config = dict(
    num_hidden_layers=8,
    n_experts=128,
    moe_layers=[0, 1, 2, 3, 4, 5, 6, 7],
    routed_scale=1.0,
    balance_bias=False,
    norm_eps=1e-07,
    tie_word_embeddings=True,
    dataset='wikipedia_en',
)
Below are experts of layer 3 (counted from 0) of a mixture-of-experts language model. Rows are named router (the router's row for the expert) and show model dimensions 160-199. Each number is 200 + 40 x the weight over its row's rms, rounded and kept within 0 to 999.
After each expert's rows: a language model's description of what the expert responds to; "mostly gets" lists some tokens that are sent to it at least half of the time. This comes from a sample of Wikipedia text that the model never trained on.

# expert 13
router,223,205,218,271,124,220,156,196,186,209,227,161,195,253,238,177,189,153,144,183,272,147,267,283,167,149,170,192,218,143,181,161,132,199,214,214,201,129,153,238
It responds to: Auxiliaries and conjunctions
mostly gets: " had", " were", " has", " or", " are", " have"

# expert 62
router,207,235,267,204,145,176,196,151,196,292,234,153,185,249,271,158,186,243,237,214,214,190,285,196,144,117,200,214,245,83,143,160,166,181,154,185,147,141,201,169
It responds to: Digits and view pieces
mostly gets: "view", " career", "med", " where", "areer", "†"

# expert 63
router,201,207,340,178,98,193,161,220,178,283,203,206,187,249,254,155,155,213,199,191,226,178,233,214,139,182,191,178,185,105,137,199,153,190,256,216,122,189,207,175
It responds to: Opening parentheses and digits
mostly gets: " (", "(", "1", "2", "^{", "["

# expert 33
router,225,233,241,232,120,187,190,206,194,264,197,146,134,245,211,177,214,165,152,235,255,184,223,207,159,188,194,170,185,168,143,152,175,218,198,235,182,136,179,212
It responds to: Single letters after initials
mostly gets: "ounc", "Á", "lex", "É", "z", "â"

# expert 4
router,152,188,223,242,152,199,188,202,221,227,289,166,203,303,287,153,159,185,153,263,225,204,333,214,141,199,221,208,200,185,178,178,121,213,181,188,185,162,237,246
It responds to: Verb-linked prepositions, participles
mostly gets: " with", " by", "ted", " when", " made", " used"

# expert 46
router,181,229,246,186,136,263,169,222,195,245,197,176,199,258,320,212,172,226,193,209,287,145,237,220,171,188,224,205,220,139,170,178,154,214,203,170,100,227,202,230
It responds to: Hyphens and line breaks
mostly gets: "-", "ter", "ary", "\n", "–", " Pre"

# expert 27
router,169,245,234,191,156,175,146,180,199,273,252,165,205,238,232,145,224,174,237,193,196,157,248,247,134,185,198,177,166,190,187,224,113,184,213,161,124,157,206,236
It responds to: The word for, b/c pieces
mostly gets: " for", "oard", "he", " b", " For", " sc"

# expert 18
router,187,228,285,253,173,202,246,186,187,218,188,180,265,225,200,201,205,171,157,232,195,189,234,210,135,143,287,212,162,160,159,181,117,232,182,208,127,215,184,175
It responds to: Prepositions and plural s
mostly gets: "le", "s", "les", " from", " in", " on"

# expert 32
router,184,257,232,194,184,254,147,158,181,305,244,185,195,266,213,220,187,199,144,170,205,106,245,200,178,90,166,235,191,145,119,202,187,240,160,184,166,136,222,224
It responds to: Pronouns and he- pieces
mostly gets: " she", " they", " They", " he", "we", " we"

# expert 44
router,172,205,239,220,73,173,175,236,201,199,176,117,176,251,258,189,200,222,216,219,276,201,261,211,160,181,194,176,201,178,205,166,138,205,211,226,117,189,204,189
It responds to: Hyphens and single letters
mostly gets: "stit", "–", "fl", "w", "W", "j"

# expert 3
router,162,181,254,121,158,240,134,238,149,243,221,202,236,223,275,193,192,214,146,141,184,150,258,267,177,169,200,238,207,148,190,206,136,172,198,216,190,180,244,267
It responds to: Word-final suffix pieces
mostly gets: "ames", "otes", "ight", "ft", "ights", "ote"

# expert 48
router,171,253,281,125,211,218,146,184,151,215,196,203,211,255,278,164,198,208,174,161,193,133,233,177,158,234,210,228,239,155,203,160,185,222,181,184,146,203,216,222
It responds to: Word endings in names
mostly gets: "rench", "land", "lish", "ง", "ish", "ner"

# expert 57
router,224,203,235,184,164,214,191,198,207,243,199,149,168,238,263,179,144,230,194,231,254,163,234,224,213,164,211,164,211,163,153,112,161,221,177,157,111,148,214,232
It responds to: Locative prepositions, word endings
mostly gets: " in", " during", " at", " near", " within", "ve"

# expert 31
router,208,155,302,166,192,198,166,216,213,260,164,166,179,256,265,183,155,212,131,242,230,164,315,183,115,166,194,191,136,185,186,216,158,211,244,244,175,190,202,178
It responds to: Digits in numbers
mostly gets: "′", "°", "4", "5", "3", "6"

# expert 2
router,207,236,213,192,158,211,194,202,144,231,255,155,197,235,235,181,279,116,237,208,266,174,298,272,213,138,234,192,212,122,144,167,163,249,279,247,191,211,203,261
It responds to: Mid-word o pieces
mostly gets: "o", " art", " Ph", " prom", "iew", " It"

# expert 54
router,213,218,227,205,169,269,176,198,234,230,173,145,127,260,254,147,170,180,193,193,231,145,223,243,157,178,257,159,175,131,208,167,145,208,211,190,78,214,230,224
It responds to: ent suffix and of
mostly gets: "ent", "ents", "ently", " desc", "ency", "ten"

# expert 21
router,260,238,232,193,181,230,144,217,184,236,192,147,211,248,271,229,212,242,161,193,259,210,251,200,148,132,235,240,191,115,71,161,127,185,282,218,163,195,188,188
It responds to: Mid-word Latinate stems
mostly gets: "form", "pl", "cl", " def", "act", " rel"

# expert 5
router,187,267,255,170,196,205,179,235,198,261,225,135,160,251,284,142,181,221,179,159,208,145,262,241,195,202,248,193,218,107,165,176,163,237,152,245,130,267,224,247
It responds to: Word-final pieces, table punctuation
mostly gets: ");", "ael", "ć", "ง", "),", ")"

# expert 56
router,186,197,306,227,190,231,153,185,182,302,141,195,206,254,216,138,137,201,171,212,241,184,274,228,158,124,241,178,221,132,163,180,172,220,205,189,91,169,213,212
It responds to: Mid-name letter pieces
mostly gets: "ur", "s", "port", "uro", "m", "l"

# expert 47
router,127,194,289,209,171,189,145,221,142,226,200,179,194,263,242,96,180,218,234,187,270,195,268,193,132,193,258,192,204,180,179,175,170,244,260,166,137,212,176,222
It responds to: Latinate suffixes, of/that
mostly gets: " government", "ution", " that", " area", " released", " election"

# expert 16
router,148,241,258,213,145,174,127,216,155,217,206,197,236,232,252,167,144,229,212,219,250,159,249,275,169,175,212,153,239,138,245,167,119,235,235,143,110,201,220,216
It responds to: Word pieces and "and"
mostly gets: "inn", " and", "iet", " football", "anc", "ball"

# expert 45
router,185,203,220,213,149,243,158,234,153,251,199,151,207,260,305,221,213,244,180,219,215,178,266,258,159,201,208,198,209,168,118,164,122,168,217,215,189,198,170,245
It responds to: Capitals opening proper names
mostly gets: " Mc", " Mon", " K", " Cor", " G", " Mo"

# expert 60
router,173,218,226,178,112,264,174,227,202,219,264,168,201,282,256,197,139,231,179,192,238,149,252,201,174,161,158,246,175,174,183,174,146,247,206,171,146,183,190,219
It responds to: Hyphen compounds, sports
mostly gets: "--", "orld", "“", " over", "St", "±"

# expert 42
router,196,205,196,231,155,192,135,239,215,234,277,211,136,261,264,238,209,152,223,241,220,180,278,196,190,146,194,190,236,172,219,191,171,151,206,169,153,222,212,190
It responds to: ag and nationality words
mostly gets: " German", "ag", " English", "aged", "oard", " man"

# expert 26
router,131,212,249,137,122,243,188,206,202,261,212,91,146,262,241,181,172,231,213,191,193,178,241,167,143,182,177,173,192,169,158,197,148,218,207,265,125,161,154,245
It responds to: Line and entry starts
mostly gets: "A", "Ch", "On", "\".", "In", "W"

# expert 22
router,220,215,230,198,159,198,151,256,184,228,235,159,211,295,263,181,176,147,191,194,240,138,272,178,140,182,162,183,210,154,203,205,160,214,238,216,152,233,235,211
It responds to: Table and infobox starts
mostly gets: " ft", "bum", "±", "|", " Year", " Team"

# expert 14
router,147,235,221,199,126,195,167,207,144,255,191,198,171,248,264,190,185,193,219,226,233,216,294,214,135,168,234,154,195,163,141,171,161,220,209,205,177,175,201,201
It responds to: Capitalized name starts
mostly gets: " San", " Se", " Al", " El", " Cal", " Ju"

# expert 43
router,192,218,283,220,161,234,182,221,167,234,178,160,206,202,305,124,236,192,212,186,226,154,214,259,160,128,190,159,187,105,195,155,195,249,227,189,163,247,211,211
It responds to: Latin and foreign endings
mostly gets: "i", "ς", "ae", "ai", "ara", " ="

# expert 40
router,192,199,235,181,156,264,171,212,214,253,233,152,236,286,304,159,196,223,143,178,197,184,274,259,185,196,188,142,207,92,166,215,161,191,204,236,176,237,181,220
It responds to: Name endings before punctuation
mostly gets: "ham", "!", " County", "ń", "ks", " House"

# expert 10
router,197,214,249,195,143,190,139,197,177,233,217,126,189,271,274,140,187,192,173,167,263,233,203,210,111,205,172,187,187,150,153,214,126,199,197,235,135,223,223,209
It responds to: Numbers and units in tables
mostly gets: "′", "°", "):", " km", " •", "ulation"

# expert 37
router,232,221,275,199,210,228,176,184,163,231,153,134,148,210,237,195,196,182,203,196,255,231,235,215,167,135,187,236,187,145,139,186,121,207,201,215,140,143,221,235
It responds to: Pieces after punctuation
mostly gets: " im", "am", "oc", " Am", "m", "gram"

# expert 7
router,206,238,221,172,120,295,217,218,129,233,233,120,153,266,266,182,261,228,213,229,226,178,197,251,108,200,217,245,192,193,156,132,137,186,212,196,188,149,190,234
It responds to: Mid-word consonant pieces
mostly gets: "ud", "ust", "ec", " j", "epend", " ind"

# expert 11
router,238,249,296,191,134,201,178,158,155,241,268,212,223,302,222,190,201,227,190,186,254,167,231,231,175,151,227,247,180,114,193,189,163,214,212,245,144,237,170,206
It responds to: Word-initial f/fl pieces
mostly gets: " fl", "fl", " sm", "act", " dep", " sl"

# expert 59
router,190,161,228,205,143,209,154,207,215,268,173,205,179,234,222,197,199,217,140,156,217,180,234,205,189,118,200,180,252,183,162,181,135,291,204,259,124,173,211,227
It responds to: Consonant pieces in foreign words
mostly gets: "oung", " into", "l", "ll", "ved", "ok"

# expert 61
router,182,220,247,204,177,201,139,203,178,264,206,197,187,248,251,104,174,203,115,161,215,156,229,290,203,158,222,207,233,135,180,161,134,223,165,238,156,162,177,186
It responds to: To, infinitives, closing suffixes
mostly gets: " been", " to", " be", " have", " may", " not"

# expert 52
router,200,228,236,180,179,216,143,190,193,206,216,214,232,258,249,155,140,231,212,219,303,201,280,272,165,184,221,185,178,62,181,179,153,210,229,176,161,196,191,222
It responds to: Conjunctions and articles
mostly gets: " and", " or", " but", " &", " a", " the"

# expert 53
router,190,187,321,151,167,247,169,236,169,316,185,207,126,253,235,224,210,220,179,195,224,171,213,247,131,142,182,235,182,190,168,231,123,169,244,148,138,266,151,208
It responds to: Name-internal syllables
mostly gets: "ant", "ad", "ants", "ade", "reet", "ess"

# expert 35
router,182,275,209,247,123,214,144,183,164,257,202,159,118,266,250,211,192,219,150,210,267,220,225,195,167,176,257,222,204,167,158,165,132,177,229,236,124,208,179,146
It responds to: Prefix-like word starts
mostly gets: " re", " not", " pre", "pe", "for", " per"

# expert 55
router,104,234,208,184,152,255,159,239,133,233,176,155,162,251,276,192,226,199,191,241,261,160,303,260,150,218,274,216,218,180,148,147,142,189,174,262,193,183,182,263
It responds to: Personal and place name starts
mostly gets: " Mc", " Har", " Jo", " Mo", " San", " El"

# expert 49
router,172,255,237,192,147,216,182,275,160,247,202,175,176,240,245,208,229,147,223,205,236,191,275,256,127,156,220,191,191,206,161,161,95,246,211,225,187,202,191,267
It responds to: Capitals in proper names
mostly gets: "ober", " Ar", " R", " Ro", " H", " Br"

# expert 58
router,178,171,244,173,144,230,164,214,165,290,176,217,189,254,304,196,209,143,174,153,229,209,241,262,151,161,185,194,200,162,110,192,177,229,272,267,136,226,236,194
It responds to: Foreign name vowel endings
mostly gets: "ć", "ς", "ana", "ara", "の", "ata"

# expert 9
router,176,250,241,211,178,200,232,201,191,222,206,176,155,251,255,142,246,201,203,145,222,185,282,236,201,201,244,151,251,172,109,175,148,180,239,233,158,225,225,167
It responds to: Place and nationality endings
mostly gets: "rench", " Japan", "ivision", "ico", "istrict", "ese"

# expert 39
router,174,206,240,196,165,182,154,208,217,198,255,157,228,287,299,191,173,183,192,188,259,211,292,230,167,208,248,203,182,183,90,178,191,189,183,215,191,189,186,237
It responds to: Determiners and other
mostly gets: " other", "out", " while", " any", " After", " Total"

# expert 12
router,155,204,239,227,158,256,151,224,156,302,202,229,198,305,220,182,141,206,107,183,246,164,204,238,215,168,225,211,201,143,169,208,162,196,237,231,164,153,186,191
It responds to: Object pronouns and to
mostly gets: " him", " them", " to", " her", " be", " up"

# expert 19
router,208,201,333,211,176,234,225,209,197,210,183,139,196,222,267,158,170,206,183,212,216,189,239,265,126,243,182,167,249,106,204,196,170,283,302,160,124,217,237,193
It responds to: Sentence ends, nationality suffixes
mostly gets: " States", "ian", "ican", ".\"", "\".", "."

# expert 38
router,168,213,225,191,165,196,184,208,127,241,239,155,144,229,228,121,178,137,245,204,232,166,246,233,151,114,228,214,158,184,153,130,160,209,235,216,116,222,265,261
It responds to: Vowel-consonant word pieces
mostly gets: "ol", "amb", "id", "ober", "oci", "ampions"

# expert 36
router,187,182,236,224,142,197,149,179,248,209,222,232,155,238,201,193,168,152,204,199,233,143,215,251,144,154,220,159,200,189,199,162,190,173,184,208,132,218,176,276
It responds to: Short onsets, il, ber
mostly gets: "il", "ber", " k", " who", " dr", " so"

# expert 28
router,141,256,210,219,96,190,165,252,179,243,216,119,159,299,209,171,243,172,225,213,259,223,273,215,164,190,194,150,216,138,161,202,176,191,179,224,175,202,232,213
It responds to: Abbreviation capital letters
mostly gets: "Z", "&", "J", "W", "Ch", " K"

# expert 0
router,183,253,315,176,166,187,168,198,160,252,216,137,133,211,199,202,230,183,167,205,261,203,249,203,161,177,209,206,191,125,134,117,162,166,228,246,160,205,182,239
It responds to: Digits and letter z
mostly gets: "z", "1", "9", "2"

# expert 23
router,166,236,229,192,99,203,139,206,223,209,180,183,190,233,243,148,205,210,170,242,252,175,286,195,174,149,263,193,222,109,229,112,158,182,217,228,89,179,230,246
It responds to: Mid-word suffix pieces
mostly gets: "itle", "onom", " an", "ern", "€", "erm"

# expert 6
router,167,215,217,170,109,186,172,190,213,273,173,114,188,254,262,161,234,257,167,244,239,173,224,210,192,175,212,182,246,131,174,216,106,216,153,213,147,235,179,206
It responds to: Pieces after T/t
mostly gets: "echn", "rans", "vision", "itle", "imes", "ele"